{
  "n_layer": 9,
  "d_model": 192,
  "n_experts": 32,
  "experts_per_token": 3,
  "d_expert": 192,
  "d_shared_expert": 0,
  "activation": "relu",
  "moe_layers": [1, 2, 3, 4, 5, 6, 7, 8],
  "router_score": "sigmoid",
  "normalize_top_k": true,
  "routed_scale": 1.5,
  "balance_loss": 0.0108,
  "balance_bias": false,
  "router_bias": true,
  "n_groups": 4,
  "groups_per_token": 1,
  "init_std_router": 0.00921,
  "lr_router": 0.000621,
  "n_head": 6,
  "n_kv_head": 6,
  "head_dim": 32,
  "vocab_size": 2048,
  "norm": "rmsnorm",
  "norm_place": "pre",
  "norm_eps": 1e-06,
  "positions": "rope",
  "rope_base": 10000.0,
  "rope_fraction": 1.0,
  "qk_norm": false,
  "attn_scale": 0.177,
  "tie_embeddings": false,
  "parallel_block": false,
  "extras": ["capped logits"],
  "init": "uniform",
  "init_std_qkv": 0.031,
  "init_std_o": 0.00732,
  "init_std_up": 0.031,
  "init_std_down": 0.00366,
  "init_out_by_depth": true,
  "optimizer": "soap_variant",
  "lr": 0.00425,
  "lr_mult_up": 0.8,
  "beta1": 0.95,
  "beta2": 0.99,
  "lr_head": 0.009,
  "grad_clip": 1.0,
  "warmup_steps": 200,
  "schedule": "wsd",
  "decay_fraction": 0.71,
  "decay_shape": "pow",
  "final_lr_fraction": 0.0,
  "batch_tokens": [65536, 131072, 262144, 524288],
  "seq_len": 768,
  "doc_mask": true,
  "train_tokens": 737400000,
  "steps": 3757,
  "dataset": "wikipedia_en"
}
Below are experts of layer 2 (counted from 0) of a mixture-of-experts language model. Rows are named router (the router's row for the expert), up (a neuron's input weights, with its number) and show model dimensions 0-191. Each number is 128 + 32 x the weight over its row's rms, rounded and kept within 0 to 255.
After each expert's rows: "gets" lists some tokens that make up at least twice as much of what it gets as of all text; "comes after" lists some tokens at least twice as common just before its tokens as in all text. This comes from a sample of Wikipedia text that the model never trained on. Tokens count by the router's weight.

# expert 25
router [161 168 118  57 179 144 144 115 147 138 144 143 141  89 144 100 133 121 136 111 158 122 168 103 137  74 141 153  80 108 179 133 180 113 131 126 106 152 183 132 106 118  98 124 151  89  99 126 113 168 113  95 121 173 181 123 192 119 171 122 169 129 166 126 106  70 151  47  63 143 166 105  98 143 162 109 118 150 115 115 136 171 156 136  60 115 100 178 133 115 140 151 119 176 134 185 158 122 135 158 135  91 116 126 133 112 107 111 190 136 138 115 146  64 145  53 113 125 131  89 114  97 130 103 149 157 123 195 137 176 199 151 173 104 162  89 123 161 126 132 168  96 134 149 152  68  93 114 163  86 109 109  85 146  91 199 131  94 100  76  93 181 173  89 144  92 131 164 110  80 115 112 147 109 139  96 162 139 117  91  65 127 112 123 154 126 119 103 139 218  94 147]
up4 [138 115 139  49 136 131 141 121  93 130  96 183 113  98  86 100 151 131 139 175 105 116 160 131  98 150  80 205 153 151 147 156 120  79 146 109 141 115 189 133  94 123 102 132  86 107 130 123 113 122 116 184 175 146 131 131 151 149  83  68 129 176 137  92 100  94 157  85 123 107  75 142  90 125 134 117 191 142  97  76 127 105 110  98 184 131 125 101 135 134 120 132 136 134 169 161 137 129  77 144 117 177 160  91 154 173 118 141 165 117 136 113 148 217  83  95 166 129 111 105 137 132  68 179 163 183 141 164 149  91  81 141 158 157 210 165  91 156 181 131  94 140 120 159 119 152 170 180 166 143  89 158 152 166  85 103 133 175 126 122 106 178 149 137 101 160 131 126 147 107 173 147 158  79  86  86 122 140 175  64 104 203 159  92  89 106 119 141 166 151 113 128]
gets: " of", " the", " in", " a", " to", "ic"
comes after: " of", " to", "ed", " in", " at", " for"

# expert 3
router [125 155 147 119 130 171 173 120  85 113 127 130 138  73 115 143 142 146 144 150 177 157 117 138  78 110 108  88 152  72 145 124 122 151  86  92 114 176 162 181  96 124 181 117 129 119 167 122 123 152 136  78  96 162 110 114 114 163 141 113 120 162 118  80 132 135 152 184 141  79 205 121 108 149 141 120  93 126  92 124 150 168  90 165 128 119 116 123 169 132 174 131 132 130 139  72 175 147 162 126  92 143  63  74 111 122  57 146 168 142 126 145 139  52 106 159 142 138 173 174 153  83  95  92 126 169 127 119 135 123 154 131 112  77 142 130  91 166 101 129 174 160 154 194 123  92 109 186 162 102 126  82  90 106  99  70 152 107 149 132 154 183 118 118 105  72  87 146  51  83 109 107 153 112 139 173 158 146  85 130 162 155 117  54 167 174 124 183  81 190  91 116]
up1 [144 108 167 132 115 169 105 140 119 120 111  99 156 122 108  42  82  67 179 142  89  75 103 127  77 187 163  60 160 145 111 173 169 141 100 166  95 158  82  93 133 164 144 123 153 113 142 140 128 130 122 126 126 150  99 140  94 149 137 100 106 120 160 107 189  55 153 170 149 212  85 118 164 130 191 134 133 158 122  99 147 139 101 148 115  63 175 136 126  99 135 123  97 180 112  89 114 150 154 112 168 131 139 103 138  99  71 125 115  81 116 126 124  99 163 127 101  97 105 129 119 155  99 127  79 125  98 112 160  83 139 122 146  97 123  93  80 141 205 145  52 111  89  99 112 140 149  70 165  97  79  84 121 101  97 139  93 159 148 114 104 140  89 160 132  50 124 118  86  85  79  93 160 120 134 111 199 114 101 170 114 147 141 126 107 148  81 103  90  88 117 112]
gets: " st", " f", " F", " c", " b", " de"
comes after: " the", " \"", "-", " of", " and", " The"

# expert 19
router [143 135  99 124 106 161 203 129  98  81 128 125 161  79 138 119 164 133  87 108 168 200 178 116  74 104 118 105 122 108  84 138 132 113 103 173 135 130 147 108 115 104 147 119 166 116 131 166 158 142 145  65 142 113 141 114 129 146 181 119 138 164 115 122 126 136 137  72 143  98 184 111  95 167 103 114  79 230 139  54 115 145 162 152 109  89 116 103  85  64 128 127 113 146 152 115  57 130 104 126 137 136 126 104 138 127 148 142 201 111  92  80 135 118 139  91 116 162 131 126 181  82 154 114 162 128  88  96 156 147 140 166  97  43 106 115  93 162 102 129 135 129 147 152 142 103 134 171 139  86  83  95  96 153 124 206 139 114 110 178 130 158 132 118 103 112  92 100  41 103  42 127 120 126 144  73  99 134 140  73 156 156 153 129 137 166  68 144  78 131 106 158]
up2 [162  49 167 168  56 100 110 153 162  71 102 171 108 116 189  74 130  99 123 138 177  98 154  98 131  64 142 172 120 193 119  88  48 117 101 152 133 114 125 106 122  65 132 149  73  87 102 111  94 162 200 129 122  99 155 167 137 103 144 119  84 133 130 198 127 119 131  70 142 134 129 160  34  98 172 160 124 109 150 128 119 165 127 164 105 136 137 143 131 114 117  62 150 185 151 199 132  92 120 157 115 129 115  77 103 126 154 132 186  97 120  97 144  62  93 180 155 152 101 103 100 112 169 152 151 181 120  86 146 140 133 127 171 120  97 134 101 140 136 147 157 110 146  95 126 109 124 144 147  80 158 102 130  90  91 124  78 114 163 106 146 145 146 119 143 124 153 106  82  99 105 160 111 148 137 127 110  97 193 117 149 129 137 118 116 136 129 135 171 113  60 176]
gets: " a", " The", "t", " the", "The", " A"
comes after: " and", " as", ",", ".", " con", " P"

# expert 27
router [139 149 128 102 173 173 201 146 103 109 100 174 139 130 144 131 105  63 138  92 192 130 163 117 151 126 127 115 101 134  87 100 121 169 181 151 156 124 145 193 121 155 110 159 123 120 110 141 157 164 102  74 129 155 110  56  96 101 173  91 135 177 175 129 162  93 135 133 117 122 207 108 156 136 149 125 113 172 144 189 147 139 153 169 132 104  77 152  96 156 160  65 115  94 158 111  64 122 111 182 141 121 149  96  70 121 155 172 169 137 140 108 155 139 122 162 139 154 147 150  90  99 168 113 159  92  98 224 120 115 130 130 128 120 109  78  90 161 182 112 188  87 121  91 119 118 161  98 123  87 188  68  98 128 130 202 128 100 100 169 163 161 148 135  98  78 138 144 148  95  92  92 143 128 156 102 108 186 132  87 144 116 169 110 139 152 100 142  90  99 149 113]
up2 [215 139 146 175  71 134 140 146 159 142 148 142  98 139 118  98 105  92 137 162  99 135 102 108 154 128  86  88  97 161 125 185 130 153 216 108 137 102 225 150  98 134 131 164 141 117  87 115 129 156 122 141 144 163 154 134 148 137 134  94 161  94 116 135 183  78 139 140  75 138 161 146 120 106  70 128 176 179  26 122 130 139 131 125  93 153 105 164 105  77 144 103  91  77  78 107 128  64 135 142 161 103 122 161 128 164 158 132 112 146 171 112  98 163 110 131  88  99 145 134  71 103 141 103 147  90  88 128 108 143 119  70  76 125 155 129 182 133 160 103 137  80 114 197 137 137  97 154  76  84 103 168 159 136 151  96 111  90 106 125  98 134  85 154 141 134 144 115 111  78 125 108 133  69 178 109  81  78 133 116 207 141  77 114 136 124 105 129 117  77 117 139]
gets: " ", "g", "ar", "d", " re", "b"
comes after: " |", " E", " the", " a", " Ma", " and"

# expert 2
router [135  95  94  81 168 134 111  80 131 110 110 164 166  96 138 102 147 134 121 137 162 130 130 128 107 108 146 157  95 105 189 117 154  73 108  81 102 105 100 109 115 125 165 110 145 137 141 121 159 133 105 167 120 144 143 106 118 142 154 140 108 168 138 117  73 100 138  92  88 108 146 110 121 120 186 135  64 165 121 123 173 140 222 134  54 106  88 108 147 106 169  96  85 152 143 139 122 165 155 120 114  81  65 110 149  42 179 138 176 120 153  98 173 151 145  80 132 165 160  96  77  79 165 105 133 155 117  90 128 148 162 143 120 107 167 100  81  90 101 106 165 121 135 128 123  60 111 137 155  86  91 135 124 161 111 131  68  67 139  86  89 164 179 100  87 113 122 109  90  85 101  99 114 145 175 147 176 154 107  69 145 123 108 120 158 198 124 196  64 157  96  98]
up16 [138 154 166 128 158  64 124 126 119 112  79 118 145 118 170 116  76 103 171 114 160  64 124 165  80 143 120  84 152 153  94  94 124 150 124 113 127 124 108 144 171  75 111 156  56 133 109 108 197 160 143 108 102 140 178  82 169 115  96 153  88 170 113  84 170 149 163 109  59 114 112 117 119  89 126 158  96 129  53 106  76 108 132 196 149 109 165 136  95 166 149 153 104 153 138 144 128 118  99 179 126 146  88 129 198 139 142 139 107 148  95 156 134 108 117 157 125 124  75  83 101  84  87 125 131  98 135 192 124 177  57 145 144 107 108 126 136 137  61 139  72 133 139 148 150 131 184 111  98 102  77 184 145 108 137 112 187 174 133 139 105 191 115 158 193 157 132 116 116 127  94 131  96 105 154 145  97 113 112 149 137 157 120 177 110 105  58 151 115 124  90 194]
gets: "\n", "ed", " by", "ated", " at", " also"
comes after: "\n", " |", ".", ")", "==", "==="

# expert 23
router [187 154 180 118 174 134 140 144 114  73  76 161 139 106  97 125  81  57  56 114 108 176 171 138 105 123 134  62 149  80  80 109 146 182 120  66 163 162 116 216  69 153 131 116 173 134 131 132 138 140  76 102 150 166 124  60 104 136 142 119  82 154  93 123 143 151 154 145 118  99 183  94 117 113 162  97 150 208 142 157 151 125 103 169 119  71  90 144  98 143 131 134 128 111 170  57 112 114 126 116 129 109 102  97 130 114 121 153 167 159  93 130 110 119 101 152 153 130 130  93 103  95 122  82 133 157 132 156 208 116 158 141  81 104 120  95  66 110  92 138 145 173 135 110 138 110 156 124 100 116 178 109 117  88 149 128 134 105 121 149 130 150 111 116 121 111 107 138  80  95 123  82 165  70 117 153  70 166 101  81 161 135 142  99 170 144 127 139  82 159  80  67]
up0 [109 127 114  79 156 145  94 122 109 132 111 209 114 165 154 103 123 122 179 118 138 141 171  71 150  62 193 107 114 142 172 173 130 182 154 184 158 136 107 105 185 137 114  99 150  89 129 137 116 118  99 135 134 158  87 134 169 104 150 147 119 129 155 124 160  62 146 150 167 140  95  97 142 141 173 110 183 166  80 113 174  97 148  69 102  52 119 135 124 178 130  91  99 193  88 113  95 147 146 124 115  81 161  88 140 225  89 116 140 143 151 144 128 147 129 173 146 115 111 102 130 174  91 106 141 100  94 153 140 147 136 125  99 212  90 125  97  87  96 124 142 133  86  96 138 155 118 160  95  90 155 135 155  93 130 120 143 115 168 106 177 105 148 182 173 114  93 209  55 151 155 115 114 101 111 154 101 165 114 109 149 182 153 147 140 165 104 148 154 128 139 161]
gets: "ra", " A", "ma", " C", " E", "ba"
comes after: " A", " K", " O", "A", " S", " H"

# expert 5
router [148 196 143 134 127 129 164 138  79 113 128 127 178 116 148  76 100  41  89  90 148 174 188  82  36 138 135  93 100 146 118 102 137 164 138 157 169 102  83 118 108 128 121 168 124 111  89 123 157 151 106 104 169 138 106 102  60  99 152 107 106 197 145 148 137 104 159 116 165  54 129 111 163 173 119 106 122 137 155  97 127 139 119 124 138  73 109 189  59 130  86 129 148 133 163 120  86  91 116 134  85 114  59  97 164 116 119 132 208 151  96 108 194 134 106  94 147 152 108  96 106  58 128 129 193 153 124 156 151 161 126 160 105  73 156 115  79 163  93 135 145 144  40 130 139 150 124 163  94  86 130  93 110 133 133 158 100 103 128 143 155 126 145 158 136 144 104 159  80 125  65 120 126 133 115  92  98 168 140  99 142 167 125 135 123 188 120 122  96 141 147 136]
up11 [147 128 162 163  46 143 153 124 137 137 119 127 155 106 137  99 131 164 172 107 170 155 147 155 175  88 138 163 234 174  95  97 125 121 132 125  55 125 128 132 138 134 101 181 170 177  98 135 143 131  81 127 116 137 119  93 147 170 118 158 169 142 116 121 151 140 225 158 119 162  97 130 142 108 111 121 136 155 100 114  94 127 116 179 134 108 124 127 122 121 145 119  89 123  96 154 109 156 160 139  86  34 222 142 149  88  48 116 134 162 136 127 151 119 142 154 115 168 104  47 133  93 118 102 176 187 155 124 135  66  78  80 160  98 113 129  87 178 154 170  85 124  95 110 129 137 134  86 116 142 161 141  80 152 104 170 161  87 119 116 114 143 109 119 168 108 152 159  85  84 107 142 182 167 102 128 138 112  84 180 152 141  86 118  79 135 125 161 126 130 150 132]
gets: "\n", "|", "==", "s", "===", "st"
comes after: "\n", " |", " ", ".", " re", ")"

# expert 9
router [180 113 127 122  90 165 163  88 164 128  97  89 124 149 112  63  97  45 132 108 161 118 207 101 129 120 149 127 115 144 235  82 147 191  92 171 145 117 109  86 129 148  87 143 162 129  68 202 191 161 113 125 124 140 144 120 154  84 147 128 129  79 153 106 129 107 151 132 167 137 112  91 118 130 153 153 113 136  96 207 125 122 135 195 133 129 136  80 116 146 192 148  88  98 147 157  89 124 177 116  96 104 113 120 206  98 133 139 154 154 129 147 172 127 104 102 102 126 125 104  93  92 134 133 165 182 109 175 162 109 159 118 150 173 178 105 118 130 136 155 141 153 127  85 134 126 155 145 134  48 138  71 125 117 165 179 104 111 101 104  54 178 113 141 152  92 122 102 157 122 131  89 146 107 129 136  90 145 147 180  76 123 163  97 130 126 116 108 125 178  96 127]
up5 [184 124 177 154 132 151 137 115 135 144 107 131  81  91 174 108 101  80 121 106 116 163 115 138  85 106  79 120  86 178 117 126  57 166 103 100 150 127  73 180 101 137 103 113 155  93 136 136 148 162 126  63 120 158  96 108  89 168 173 114 120  95 122 149 151 115 151  59 107  88 111 153  94 165 145 124 109 128  87 191  61 144 127 153 158  99 124 171  92 176 137 133 109 137 106 142 176 105 147 130 132 146 129 142 165 174  76 127 146 168 138 169 183  69 112 169 111 144 115  51 111 146 103 147 128 174 143 197 154 110 192  37 177 145  88 127  99  83 137 146 145 129 186  96  81 123 131 145 121 158 146  94 155 132 120 103 185  79 133 157 100 129  97 104 135 104 131  95 193  89 150 101 178 108 134 106 117 122 121 195 131 173 143 135 125 143 149 145 102 111  76  87]
gets: " |", " and", " was", " is", " that", "e"
comes after: " ", " 0", " 1", ")", "ed", " w"

# expert 28
router [163 151 138 124 184 188 133 162  71  90 127 116 140  89 171 181 168 142 105 148 164 168 113 124  94 114  89  92 145  97 122 114 147 207 108  64  99 149 173 185  89 145 178 157 147 128 147 126 133 138 111 122 136 134 144 112 140 207 161 110 113 158 125  65 112 127 181 141  90 100 206 116  64  97 168  86 111 141 127 107 154 126 155 193 104 128 101 130 116 131 209 150 145 156 158  97 174  93 116 143 118  98 102 110 157 110  85 147 167 102 114 119 171 129  81 108 164 150 164 149 159  81 121  77 130 160 107 121 146 128 129  92  77 113 152  95 103 161  77 153 153 136 144 114 145 137 147 120 109  90 133  82 108 166 106 106 151  89 158 138 134 157 125 103  79  87 102 147  67 127 125 123 191 111 106 124 115 134  59  74 145 152 125  97 134 179 135 121  53 167  76  88]
up2 [111  97 161  82 127 105 149 138 203 150  68 143 187 154 194 160  88 101 128  97  83 199 157 148  91 150  77  82 105  66 161 113  97  71 129  76 119 186  99 165 199 126 120 138 154 114 168 146 127 138 117 145 126  93 125 119 143 140 150  87  74 120 153 134 108 120 134 145 174 156 127 153 149 109 149 167 156 118 126 124 115  98 113 119 121 138 111  93  99 134 132 147 175 191  96 106 131  99 136  96 128 121 127  69 141 119  87  83 132 116 120 130 159 144  64 232 116  96 137  77 128  81 146 105 179 104 140 126 118 137  84 172 158 126 150 118 102  89 154 120 116  88 133  45  84  90 147 125 126 141 148 160 103 102 134  89  96  87 175 153 102 160 177 145 122 131  72 102  82 103 180 165  94 130 120 102 133 124 119 128 131  95 135 180 125 121 120 100  72 157 142  48]
gets: " T", " S", " K", " P", " Ma", " I"
comes after: " ", " |", "-", ".", " the", ","

# expert 21
router [145 161 145 130 140 155 143 112 153 164 129 162 177 136  91 125 141  95 101 121 164  89 175 126 105  91 128 127 103 123 127  49  63  55 118 134 109 123 122 188 109 123 108 198 137  92  72 159 104 114 134 106  99 126 140 114 143  76 181 102 121 171 170 101 147  70 171  43 149 111 169 113 102  91 184  86 120 153 134 153 167 120 135 142 114 110  97 191 166 121 178 126 130 108 145 133 126 139 129 135 132  83 139 119 153 153 133 122 153 121 111 151 111 147 106  98 169 148 158  80 106 115 124 134 167 174 109 155 130 167 173  99  79 150 163  57 108 164 125 120 193  80 100  86 129 112 142 100 134 125 123  67 118 133  78 117  96 123 154  98 131 149 185 117 102 153  94 126  94  72 109  96 144 109 184 119  69 185 123 115 184  78 144 110  85 190 105 149 136 151 149  42]
up11 [167 156 146  92 100 103 155 114 140 118 111  93 193 170 117 114 166 113  98 135 108  58 161  95 137  29 116  86 135 136 164 185 177 130 126 181 142 146 164  58 151 166  47 215 174 123 192 158 161 116 181 163  80  84 121 126 126 176 197 132 130 169 132 106 123 101 137 153 142 181  94  84  97 103 137  76 147 124 119  90 116 116 139 171 152 148 183 115 147 136 114 102 121 148 169  83  76 149 117 148 123 109 120 114 152 172 136 119 162 180 111 101 106 159  78 175  94 150 124 108  91 112  96 130  92 121 123 186 114 162 112 132  92 155 160 156 137 112 154 151  81  96 122 123  88  93 124 107  98 129 177  96  78 111 105 176 146 105 124 144 175  78 155  86 136 126 113 115 130  99 144  78 175  81 139 156  84  98 166 150  95 110 136 119 119 120 107 129 126 139 128 112]
gets: " 19", " 1", " 0", " 2", " 3", " 18"
comes after: " 19", " |", " F", " 18", " f", "20"

# expert 1
router [136 164 156 130 130 175 212  88 200 116  98 119 160 129 137 145 100 118 120 122 136 151 139 144 115 115 139  96 122  96 160 124 127 121  80 175  93 127 123  92 116 110  75 147 138 114  92 162 121 146 116  72 143 142 172 143 162  44 134  92  93 109 110 124 153  71 142 165 144 135 164  55  77 115 137 112  85 192 111 171 119 100 117 155  82 100  98 101 180 112 183 127 118 105 114 186 135 138 195 139 152 115  95  99 151 101 122 151 155 204 112 143 149 129 125  46 161 125 143 130 103  78 103 151 150 139 148 141 132 161 143  98 129 142  90  83 114 157 162 160 140 125 147 134 161  79 158 138  97 161 159 110 123 111 176 159  56 109 123 139  56 196 144  40 137 125  76 140 138  96 129 114 149 103 176 139 151 180 124 129 135 164 188  86  85 105  79 129 108 125  89 126]
up4 [133  93 159  51 124 187 117 183 128 117 149 148 105 136 123 164  99 165 115 155 146 130 113 144 166 113 136 105 107 133 139 104 102 102 164 116 145 148 163 139 130  68  79 182 116 157 132 189 166  99  38 108  83 131 124 134  77 106 176 134 120 145 120 180 133 147 136 133  65  81 159 150 102 146 106 107 147 144 124 101 114 145 104 161  76  81 168  42 148  83  76 188 115 132 178 133 167  97 125 114 134 122  69 124 162 109 157 161 128  90 187 124 127  64 142  94 136 102  90 128 147 133 117 158 115 125 153 141 109 166  72  91 116 182  89 109 111 195  95 119  94  85 131 106 129 114 120 147 103  97 156  95 152 187 158 154 111  85 119  96 129 118 207 162 127 181  74 195 153 134 138 123  97 115 123 124 145  96 141  80 104 157 143 109 128 175  98 131 182  73 138 140]
gets: "ed", "ing", "s", "d", " with", ","
comes after: "s", "d", "ed", " work", "v", "ing"

# expert 11
router [138 108  92 188 149 213 187 112 162 161 134 173 196 146 108 131  77 143  94 142 113 129 168  91 169 105 136 109 102 123 185 112 112 104  67 128 158 127 131 113 132  90 130 148  80  75 114  96  73  85 110  74 108 192 195 127 100 152 170 154 106 141 147 134 138  94 130 106 115 135 114 106  76 154 119 148 129 154 148 115 134 133  85 156 131  88 125  84 177 110 187 105 108 153 148  77 116 132 104 189  78 168  97 108 111 127 107 171 130 112 122 104 107  74 137 113 192 169 127 138  82 118 140 123 182 178 117 171 104 141  79 101 128  65 139 123 125 168 129 128 119 103 151 141 182 152 185  64 136 126  93 120 133 148  98 142  72  99  97  69 119 126 133 129  93  61  99 119 103 115  57 121 170 165  68  78 101 158 113 106 162 148 113 106 107 135 109 158 122 162 125 135]
up6 [129 124  91  67 127  99 123  80 146 185 127 164 182  80 120 155  96 160 136  60  93 157 205 116 196 170 124 149 151  96  75 111 153 104 146 116 168 117  99 165  83 128 128 226 108 144 135 121  90  86 106 155 153 195 151 145 160 107 172 110 166 115  78 141 101 147 102 137  34 113 120 123 138 143 120 113 150 117 124 165 130 183 165 133 110 100 111 120 175 140 141  42 151  92 128 110 116 128 128 174 148 134 158  94 126 153 168 131 103 156 102 126 146  94 116 117 100 127 138 137 125 108 195 130 150 106 132 128 126 154  86 115 159 142 105 113 103 132 141 125 119 114 148  81 146  62 134 110 116 127  57  97  81 151 157  84 176 101 143 172 119 110 111 147 106 100 143 199  59 113 128 159 132  77 125  61 167 141 120 110  80  91 145 167 127 171 133 141 159  94 169  92]
gets: "ment", "ation", "ate", "ity", "ion", "tion"
comes after: "s", "c", "ra", "la", "l", "li"

# expert 8
router [135 106 153 143 104 133  99  82 116 133  77 171 173 120 105 132 129 142 130 121 159 172 140 136  83  91 173 169 122 138  96  42 102  89 136 101 105 144 103 146 116 202 154 137 144 116 109 177 108  65 112 117 104 137 170  72 161 113 136  82 122 165 150  86 132  76 178  69 120 141 197 123 131  62 171  95 119 114 136 147 161  95 184 115  99 105 116 212 146 123 152 105 110 107 137 179  80 116 173  59 132 154 145 116  97  62 181 159 150 143  86 142 144  82 119  88 156 123 188 111 142  57 134 124 140 137  99 140 176 180 208 182  71 141 123  98 102 101 164 134 136 112  84 175 128 132 160  89  94 167 122 110 117 101 144 164  92 117 138  92  71 111 166 113 138 164 127 125 126 127 112 106 123 115 170 140 128 174 117 113 124 116 159 115 109 115  94 119 147 101 142  73]
up1 [155 121 221 138 146 120 132 122  94 112 120 119 130 128  99 133 149 117 117 172 156 115 159 130 160 134 149 108  93 109  93  95 201 126 174 163  89 141  85 155 107 111 128 119  89  95  95 101  68 167  92 119  99 137 134 154 152  56 133  72 157 123 163 101 143 118 154  97 118 128  92 140  81 134 149 171 165 188 171 113 124  91 116 126  95  97 130 151 142 111 123 116 100 113  62 149 146 120 116 138 130 111  92 101  69 159 121 164 125 122 103 164 100 101 104  74 125 105 130  78 127 109 105 165 198 115 152 126 165 112 104  89 121 104 105 198 136 118 184 162 112 115 139 164 137  86 143 155  55 122 175 164 145 154  88 105 121 184 202 106 100 122  88 125 184 175  94 185  97 107 137  72 108 144 165 201 141  78 115 164 101  91  96 145 142 125 124 176 133 223 144 132]
gets: "-", "n", "–", "an", "o", "d"
comes after: "er", "\n", " se", "w", "e", "ur"

# expert 6
router [134 177 158 134 135 138 164 113  83 147  92 112 161  96  89  91 189  77  83 111 196 158 154 102  98  91 117 119 155 106 117 105 105 119 115  79 140 173 185 167 109 130 135 140 161 128 137 140 113 138 151 120 149 118 120  91  94  99 165  87 104 174 115 134  87 126 136 138 154  76 209 111 116 121 169  69  88 200 154 115 184 169 162 187 128  83  92 149 105  84 178 117 125  86 171 160 124 115 104 147 127 131 121 119 138 144 154 170 125 125  69  74 121 125 115 142 133 151 147 126 133 109 132  65 157 159 129 110 168 140 128 169 103  75 103  74  94 127 135 121 187 162 169  85 122 116 129 123 108 112 174  91  61  83 126 176 161 108 185 214 114 128 139 118  95 127 118 131  35 117 116 104 117 115 147 126 104 166 128  54 137 125 153  99 146 169 137 143 112  98  96  75]
up1 [ 78  38 119 134 116 167  76 132 118 142 128 160 163 100 127 155 154 109 117 185 156 173 142  96 106 121 121  94  90 154 134 148 192  98 132 166 134 120  74 122 188 131 164 114 111 149 134  79 119 110 108 153  89 107 162 123 163 165 112  86 155 170 101 173 149 167 105 109 158 166 218 171 162 212  91 158 107 119 157 156 116 133 167 134 137 100 114 123 120 139 122  77 117  82 152 116 113  84 126 128 187  78 164 112 158 117 140 163 160 193 151 132 136 113 114 169 162 149 160  80 100 134 122  77 106 155 112 130 133 169 175 107 106 164 174  85 124 128 150 195 158 126 131 121 138 125 168 163 165 132 123 136 113  67  94  80  74 135  99 191 129 145 111 102 153 141  76 170  80 117 144  93  95 134 109 100 105 121 176 159  59 169 166 121 161  82 114 119 119  93 129 159]
gets: "o", "n", " f", " F", "en", "e"
comes after: " G", " ", " W", " the", " V", " Be"

# expert 12
router [123 102 212 109  89 138 181 129  72 117  72 104 154  84 139 104 123 107  99 119  91 198 139 131  63 146 109  45  95 185  74 148 119 122  99 189 201 102 143 133 127 104 114 135  83 139 137 121 129 148 133  93 148 129 114  88 107 102 150 117  85 145 131 150  79 115 173 155 109  74 160 131 140 153 145 111 125 163 137 117  75 107 123 142 120 105 115 164 106 107  73 103 138 122 139 119 110 116 130 140  99 128 131  82 156 190 115 155 174 170 116 112 207 131  83  82 133 134  89 145 122  53 168  99 164 140  67 103 161 171 140 211 109  54 108  92  75  98 120 100 125 131 100 150 118 112 110 141 108 117 128 132 104 111  90 146 125  64 150 100 139 124 156 165 125 133  76 143  73 102  83 111  77  64  99 148 136 123 154 117 169 166 112 131 103 164 143 122  71 131 136 105]
up1 [ 75  93 120 129  70 158 102 135 105  67 130 151  90 116 153 131 129 120 118  73 147 147 127 149  88 125 174 137 141 151 154 127 104 105 110 170 187 128 103  94 109 205 119 141 136  80 128 126  95 135  91  76 139 136 149 142 124 148 219 148 146 108 131 154  97  71 141 177 121 119  77  58  98  96 118 104 142 112 117 151 122 156 181 158 123 106 142 108 126  90 150 165  95  86 149  80 109 139 105 139 159  65  78  76 115 145  84  96  83 122  94 162 188 169 113 114 129 132  55 123 202 166 201 180 108 132 161  58 144 160 120 133 122 102  73 107 179 138  76 100  64  90 114  97 131 135 162 148 111 123  86 168 121 180  93 167  82 102 149 106 129 136 135 159 105 127  65 133 138 150 158 129 146 124 101 136  78  99 137 130 111  91 166 117 147 123  96  76 102 136 136 125]
gets: "-", "c", "il", "la", "it", "ur"
comes after: "\n", " st", " C", " St", " p", " B"

# expert 20
router [125 163 111 157 166 197 167 120  67 144 110 164 156 110 117 100 159 101  98 113 121  77 154 132 117 100  95 101 133 125 159 104 119 136 112 103 103 145 153 228 109 149  41 159 155 114  94 114 134 135 113 118 112 170 126 165 114 110 174  78 121 229 133 214 172 123 158 121 125 156 163 126 115 106 149 182 106  99 113 141 135 114 154 135 115  88 105 118 152 140 144 137  70 149 118 178 182 112 113 169 149 109 111  87 109 142 107  94 189 146  85 117 138 113 137 107 128 194  98  72  70 127  95 160 118 146 157 188 135 106 111 123  66 133 139 125 105 156 145 117 165 108 171  69 160  92 149 132 112 122 174 126 102 142 107 139 106  80 126  88 124 126 180 116  92  99 105  64  95 104 151 106 165 106 168  52 134 122 157  68  99 135 141 162 138 178 145 147  77 131  90 122]
up1 [109 112 126 124 111 137 113 101 112  97 156 148 113 114 122 180 141 107 132 170 162 137 145 130 114 120 117 105 110 154 170 122 137 173 170  82 186 163 130 151 129 107  87 119 130 109  82 134 171 112 188 153  74 121 119 105 122 100 117 163 101 154 153 155 126 106 108 208  52 104 159 109 100 133 170  87  46 104  88 125 121 130 118 139 105  58 144 103 153 125 174 144 113  95 164  73 143 186 115 163 128 143 134 149 143 155  89  96 127 126 122 160  89 170 112  99 140 106  80  90 100  82  96 137 122  69 104 131 145 147 109  98 146 107 106  84 108 117 183 139 107 126 123 177  91  93 106  87  76 173 181 103 196 147  64 156 104 174 136 154 135 188 109 118 147  83 103 138 102 101 141  83 183 123 189 166 137 134 164 155 157 145 132 117 185 115 195  56  69  74 137 116]
gets: " 19", " 1", " 0", " 2", " 3", " 4"
comes after: " ", " |", ",", "|", ".", ":"